From a checkpoint of a small mixture-of-experts model trained on Wikipedia.
Size: 8 layers, width 192, vocabulary 8192.
Experts: 320 squared ReLU neurons an expert, 1 pick a token.
Training: 261M tokens, 7953 steps.
Below are experts of layer 2 (counted from 0) of a mixture-of-experts language model. Rows are named up (a neuron's input weights, with its number) and show model dimensions 0-95. Each number is 500 + 25 x the weight over its row's rms, rounded and kept within 0 to 999. Numbers have three digits each.
Before each expert's rows: "mostly gets" lists some tokens that are sent to it at least half of the time. This comes from a sample of Wikipedia text that the model never trained on.

# expert 2
mostly gets: " and", " including", " or", " include", " &", " but"
up0:486494535492497493547472474518536470537524499533497500507527514487501495510473529545523505489513496491497524537475479517511532475469501514544484459451517478514500497474496488513523475514487498500503495540536517439513518517510530470512454488471523520485513506523494491491543506509455469537
up1:552532480464484502497501481475507502507510500486501504475510491510488472520449477486490549466509517477485504526507487499512506482504477496507510503591469502514464496496486551484433497526488514479527537517496496552500523533527526483498497550477510450565502510471484488529462491484472489534
up2:515554519539493469510497531464533492492481518496480498512521471448459500528469522494538416476497501497505512521466514447519536486527508538466515476540521530517539494467559489519488460492461489482502529490512495478536563510504479506474464493522521473534512479485512478500516518476479501495
up3:517518486522531499498514543495499505471460519544476531490469516497539494495492462468518489527465496476537497521463489505533444479504524499499511517512492483485500539548513455532510495505514515524504415491503471485542494538538471558461496456482513510467489493517508511493505491517511533554
up4:538477527494491555527488533547501486471481542519504480519524489457524511522490514543536500500475551496505536492452504517520471493553484562496469526531469524497497476482479539523530488542518487461528478537491541466489440485481545500503494513512451537499469500499508488494486513501505572515
up5:491541479549542507532511484502516492455515553528524555489459495499474484538505552491523504472504477499531502535479530485508503485519502538466510464488528480508490527513487535530507544529518556470473502546542504525490497490495498475481518484517561510496477490495471498490511512524532499519
up6:457486520489506457525514483507522479506498538525480483496505509495529492510549478481491510513528458532470533517510473534501537509477502489500466541502527476492529484516524501496510496499488507481474493491512513472467523502496460523514567493517476496465446484521548499500505548489512492525
up7:481515539527498509542493507458504523482516519500508516489493479509560533485571457469531470541514506522539497490532478480528507498520469487479506455510464476489513451522465493477468457476545523501506490547506487501519511518539523502522477466564492503497485557482480491526479507461493499523
up8:577528493500536501510536494475493507487460479479503509500531508513495482469482477525474516467508515524512543526518456478534521520479493521500513552482517484516557528494517505505493474483502472493507521536536503498518495493459513520465511494558445494537540519552503520507491503508483511522
up9:537565564501511513481487491474524491515469482498477440515501498531495509487484488488524509492557500534488526480479512565465528496495507493455452516501522512474506501470499476512496479477491440480511498527515492469495457521494514561512540480500531502463524524498540519474539497464507485473

# expert 9
mostly gets: "ions", "gers", "s", "ries", "ts", "els"
up0:462521504519518508472496508521532525510528519490492513512482486483485516480558496504473495465518499506547458494509468489516455531488494505470549517484496501473469506569475505500537503519518528472497512467520496548500510528473492511494478509513477495455520542495502486510487531521535483493
up1:494508467524506529498460530463532490485476515514479528468461514479486476487477480517512521482523507515504541513500484502461521525524510475491507487475484498506498487527519519512536534531482471506509486498518539468541515492548546479492531512481459486472492468499509466523498499450520507516
up2:509513484508504469478493434529498574488517512470490493504476464529532509507477498532479502506534555533512487501512494506500520539454475487523506521497501529544510533481505500452505517528487517518475463491495492466538524500521513528501513519480464503496486502504502536494473543476511489535
up3:454478506485505481527499479542476476447541521532516505497530491471505513491474519526507478555513520475552502487492512504550517534454529535510480509458492504511509503544461501495495518504504518476501521493509490503498510495473516511478508490490518503487523509488513512496493511481528502505
up4:500478493477504449493473504522509460497478543535477516543537472524497529499443502495483508528556486505470495548525476431454498468494456504494469518466491470483537499445570480496510486535508507517521496496554495512472468502518487477508444486545497483494498518520499494529520504517508506499
up5:513490519492518506494546480472474517437469514465442518470507471515507506470474475493507481520464525525505507497520455491488481484513491531490511472479502482515531486526506466454479488537497507499475470483480482466541477530515545520517516466513489494530462500541568519469527474449515432487
up6:492509527536549487471487535501458570494509509509493493455486496499490494495488553490505469508535487509531510473568478506516517534523516547487524478480506520500485523507467433468526506527461498524520499536506535529517473503518535537523519478492474555483517519487517528529502484488483476445
up7:469502490461523533479503489531545515531477494485494510490489488528510469488499507487472507488536526538462473529464482501494506488484505467509484515516488494486518479533481506532459448510504492484491499461524493478500476408498482468490517476490487472472482472512511538467526533538519512470
up8:502476508465514483482525495497488498536526544527480505472503511489490502484486461485504475461529519523546509520519469477492486464469525466529504500540504475550453530449492543483469490478486468472490472528511508482474474500489492500471525518534505471485486537485492445520493495508506478511
up9:494472502497500483475519498480477486494497489479497465485565523477527506469482471499469479505508472494509479472548537518543456519522473519525499559538468458525493488484497494475487540521526479445508451468499488533507484461531470556521492485510499508493484500469554485511491459515504502495

# expert 12
mostly gets: " |", " ethnic", "eg", " Fort", " MF", " Native"
up0:508524487526500440505500476519476503513509515512533539505468445482480508481489507492478515487471489494495479493548482486505490503519491506503451495483507436493535466457536492476517520538506522501552531478488510496505505540448495497460516518537463489476478481454499494497457529528514514505
up1:486516463522482524548507467536528498490518499515539519505533534489496485490513493458454495493477512547518469462444538479530498542484500509493503463495511525470509495508486491496525493496511462522544514535523525447564493527494473522502549525521523472502491486497522471538523548508518498499
up2:451510525481488547529447469441511516498482513524460485514480508477489508526568529489494503501455476485496536482489497488513525487488452513474480521465469474452462544496486472530501473507444531488525529495510508484455536490477485555471504514554504512482510509512512515500463538515515472525
up3:487504505460510535506477471529491518511482508476524484510537507496516511467507543499484506516497509484509526513494508514496539510485476510489468521474512508508503481530478523493484449502458528507556500499488532486533540469478533467511525463474490485468528451493480496540519530496453553502
up4:484525484526568503598485469543524526513515478517493522511552503452490507499504505508522450513467533523473534471504505497509518478531509490531527481483472495489472499512527494484514551483526465503471464494519484524496512528495496566486487512506517527452525536513483505459520505539504492477
up5:517479519537516536527517529514471470506489516470474486468462484467517539504510462527503550520480471527562450498469490527507506474487556431515514456494482513503504524524543510513483539465508515489523480535486484532450514500512469529503478494516517510558509521492501522488492471497521474469
up6:532523532506534522474519454481508490517491530523518463473459511490517532504563517458478519482509512517506469471535528537553534468471529524510527489493477492523533488519476464539503489488511480493523472524513511487491490486475486503458526474459507510516532550538536494474463547512519491491
up7:545494483505445542460521511495493529529515467512487513501503463512481478499471553477473491534454535512497480503496529510518514476539475536526475470466537516470457474535500521537525493512524460517466482518464518490541482508495484513509495505520515521496510486518503470503522492497535469522
up8:552475475509536488492475476463487473499482485503486492488477474499480509497504471487498497516496476469496514464503499502530516518507535505505480470458494490494457516492526495461527461509545488473500523513507497492506561500528534529484519542497471516452503481495514493538535451495497461521
up9:524521497519520522521518505490516548528475527468506501532504514499497539498490505477488471466535475498502498539491478497477483485443486536480520495488498523498498505540494520522513527532502541478471447514439527512471527506511561495485513540485535518489524454479530500543514496491518524478

# expert 0
mostly gets: " he", " she", " they", " comp", ")", " Comp"
up0:503530527518526541553519505507531478494499509480506472470513488486505503511532546490484487509466506539495480539495466518509470503533522533454481521519499499469508501497486527501498500523504511465524522552534517510474451492512496515534514517497477463497499466512458502541471496477497491474
up1:504509467565488508510516509508517491466471477516477489528549533513501536512505500483500480479541510542520515458520488476486482470540510519496492479474511508485464471497548494473531512510525533486503519448500509549476525509519476556495535479544487444517518476531556477489489479508493510504
up2:503505504496485501511506509502503544499504496497462504504501453513459511523489509527515491515526473510509517487540502494494486478473475506502505480507472539498471498485528481519503492501465513499473464491516487560512501516493486535501520506483514495503519524489566434433492524511497510453
up3:480489508520489538515532521469496498501487527507513511486500491536501492490505543493528517481515492483509535515448468527465488508478513481512461493544526467504497550521526516502489525498501491493508540519559526506454423515539479507498438489538547523492484482488501480509491484501514464478
up4:459501506494502438517462513520498482497531475541484469491495492518487486545515543482495474495533492519525534521487492517539497535490455488528525512493537498494519484561539506474492498506518534475498487496511528467530466487511522508476506497482451478520475521487430514521471530487506498492
up5:512545486529509489491545492521472498482464455531505479517501458476487523523479441497501515484504529537478563517518456501569502486532475547481484523532478486496529464470542519506518498471520487457498536519528490521515569499476483497497561514524490495532495546503504496506455503465462467559
up6:495512477493510482480483498496471487521475483486466474502489548493493512497460502467473514517491476503535545490503507492438526508487512526556513462501500454477520512523552495495516479510521481507542513507499506545551535437464494520492475531480525513497479526510513506490538476500541506523
up7:462504498511498568546521498465522463479484557496511452511478504503460476504519469433498510469532510489517508512481526490450503504520492523485496507487499515504477484500475528531498529503491523534484535531520552479504494451499499511494513495524568550501456522539497522519511472513478515478
up8:560489495529515478487524498511470489512531523488453511510550508472481535485509523482501496502458458445497484506525497500482518485464461452489517506482496474543481527448504523490497498491518495476509493465512508458503503502525509548463468465498519477519503530523462502480524510538507490499
up9:483497482485505487509510508445474526477487501509517410483490472537482483492574495513481513508472515518522447479484497557533494492498477488488493484504510464507522524478479473507484469487520465508553490468479474481518469532526516476539498444527505513507504488501485463503488482487497509472

# expert 6
mostly gets: ",", " –", " —", " -", " ,", "urn"
up0:531515514502501516507497528472453540466529489475478479491471505521485545504484516475516497472503495515503511532475518585479467502513448496482478498500489500476543568494505500541482528501484547503488515499455529547482495511493482465485501524508495513495488485545498499493534540499484489530
up1:498501484509472495516510533500473445511480460547522502511477499497449436514528510546511519483512491505479480489494481457504512512476506489507484512529496474495489480480509487526483525465531511511506521511513479493509520463543504493518436510479467507530488476520506495522513546495522517541
up2:512483471519515519480477463478533542543518517529498498460481483484494488521538462519507472442497504525489523489475461541499468462477489473478548488514488522527517479539514468518522470481533524472502540477513469523524495540505477477505511536472521477537522510497491476513503481483543475505
up3:505496480524472469554504514493482493457530487496531504511505428493488492491500535536484530491529516481537477489504539485467514512495469499487516526529515459501524520435525504488459507517460502525504484486486457547459420464545479526513492522454518534516488524502478526535500506484471505464
up4:541473501500529522463522510514498533524510468490513500525493495518483498539475497489490466523480500551505540556457513498508432512526457492484540513509526487509490537509495502524461473511515489479526425538511491530550490513478501486489532535475497464452501489520488473503465503518499507513
up5:503479498503500496511511517503485445524454436475491495484511491499513510450456523483512508499502463486510493499471493496493486493509468461505490534529507520507470512498463510494464531511522481488503504516492486544473531466497484525523520527495510474530430527463495485525524462499489545494
up6:511499493469546455505505477451498531534556458492492512469439499488507490508511469526535489454529502510505531522511517480479532497472534475499518518507510491470548452493477510494471495457470505534502516522503490510500493497474521494524494517497485479514520478502508456499470504464506513507
up7:545482489518479487513487510511465452512511575496491520495550452480508520476484529460536524491478530472519534539521504514505486485507459492469434484506490543501489480474505527540474512529494456526527530526502534496518470497511529507522537475503497517512519515509481523467499503518484481482
up8:502515495499488508486487485485508465546515546482559514521467486517458495493515497506514499470489472524521484506491494500531450489499462496475519502462485497478509510519486492489488469514499508539526515477531509499508523497457539481532494485488530517487471472503567479492494474489528502463
up9:499526543504454513456494466529494515496511478479519496557513488475478527450489519477502510522543475497479486505497517505497482514526512544507514538472494485497514501475486509496526496537506494499464510484504551484480493494503524522499526552495476477469536541539538517473521529513509488479

# expert 7
mostly gets: " football", " debut", " Championship", " tournament", " final", "finals"
up0:510512523518481477497522476529517473530496452518485486506487486513517498541507484547497544481487484471513485509555501473507479521496538482466518534482522492527487503490486532525410531555511461529532498496505529492467529522492495440528514509496498504526491556513503515512511495455474509518
up1:528510485531579504485479485505514496498427483495488503496466501502514508558470499506476527509516516461469484497500513496459498533494510512481504470445510562505535480478460485514500472496511514521503531476486473520485490498499491495461484473532491530501530488507493465533515519488483519516
up2:497528486486513520499512507509522491479508489468524513505467499518452487547533504515493479491499479512520452523446475491440487478481505516540497479472498475494517511465480483486499529478511468488563448514519476473523510485497488507502510540493496537512494504516528501532434481491548503517
up3:472484526506529506516530453530491490511464497540468504465486504528514532489532496543490515482469528514437511509547524524465467490481515498518491487477496529514498494546530459495490487497455520506494512500506484444484514543536477504479483456504499461477486462462511519488510454472503528506
up4:479555467484493516484495467484508556501445528474495470509518493485496529521535457497513528469487523499511487501477479505445519487469472497469480502548509500539523521562529442504516484493524527482503498537498494531470542466472507446486469510518510507530477539487511458507507502503518538526
up5:536510576500499530479509533487474519519468535492525460524510499504509497495465537492489504495498476514514511470495453498526496519462547514506478505523489561507496505493532543508466486519493462483506535500522527539507500525492510506481534524480540490470487466501504524490470459476506489536
up6:446484502441501537499535462498524467554535475487502505513458495515503525504488525504506534467507484496547510535496522496531498473515534463499495510472510480480465486529523499500502467453508492495502520534519497517517532460465469485506525496504497455516469507460505518456525509494495495493
up7:511482516527525490458514471462519514499514521483530466517481527534520491504488519538495475508555471489450545509522495488505508498476530475472449455500515510489510527493488456516496493497434486462509480437505463482498494512507489511500547470491513502467487497506485448494528503505479510491
up8:498490500510531493487462486494518495517518468525470463483495495519515520492521501489501490505520535470515505473519498476534523547477517476531491521526474469540528564540517521470504526471537505502472505481496471496515533559450494483534518419538497518554516562519533492492488504452492524476
up9:473456525511490459496504503483517479481480496509467490492490511503500504544496485549499489526488451493511535513497475573531497464514511481474518509505499470514495490518513490501529506528471499462516548486488533523467472511470466461472497489431454556493477477498551487503470500513527539485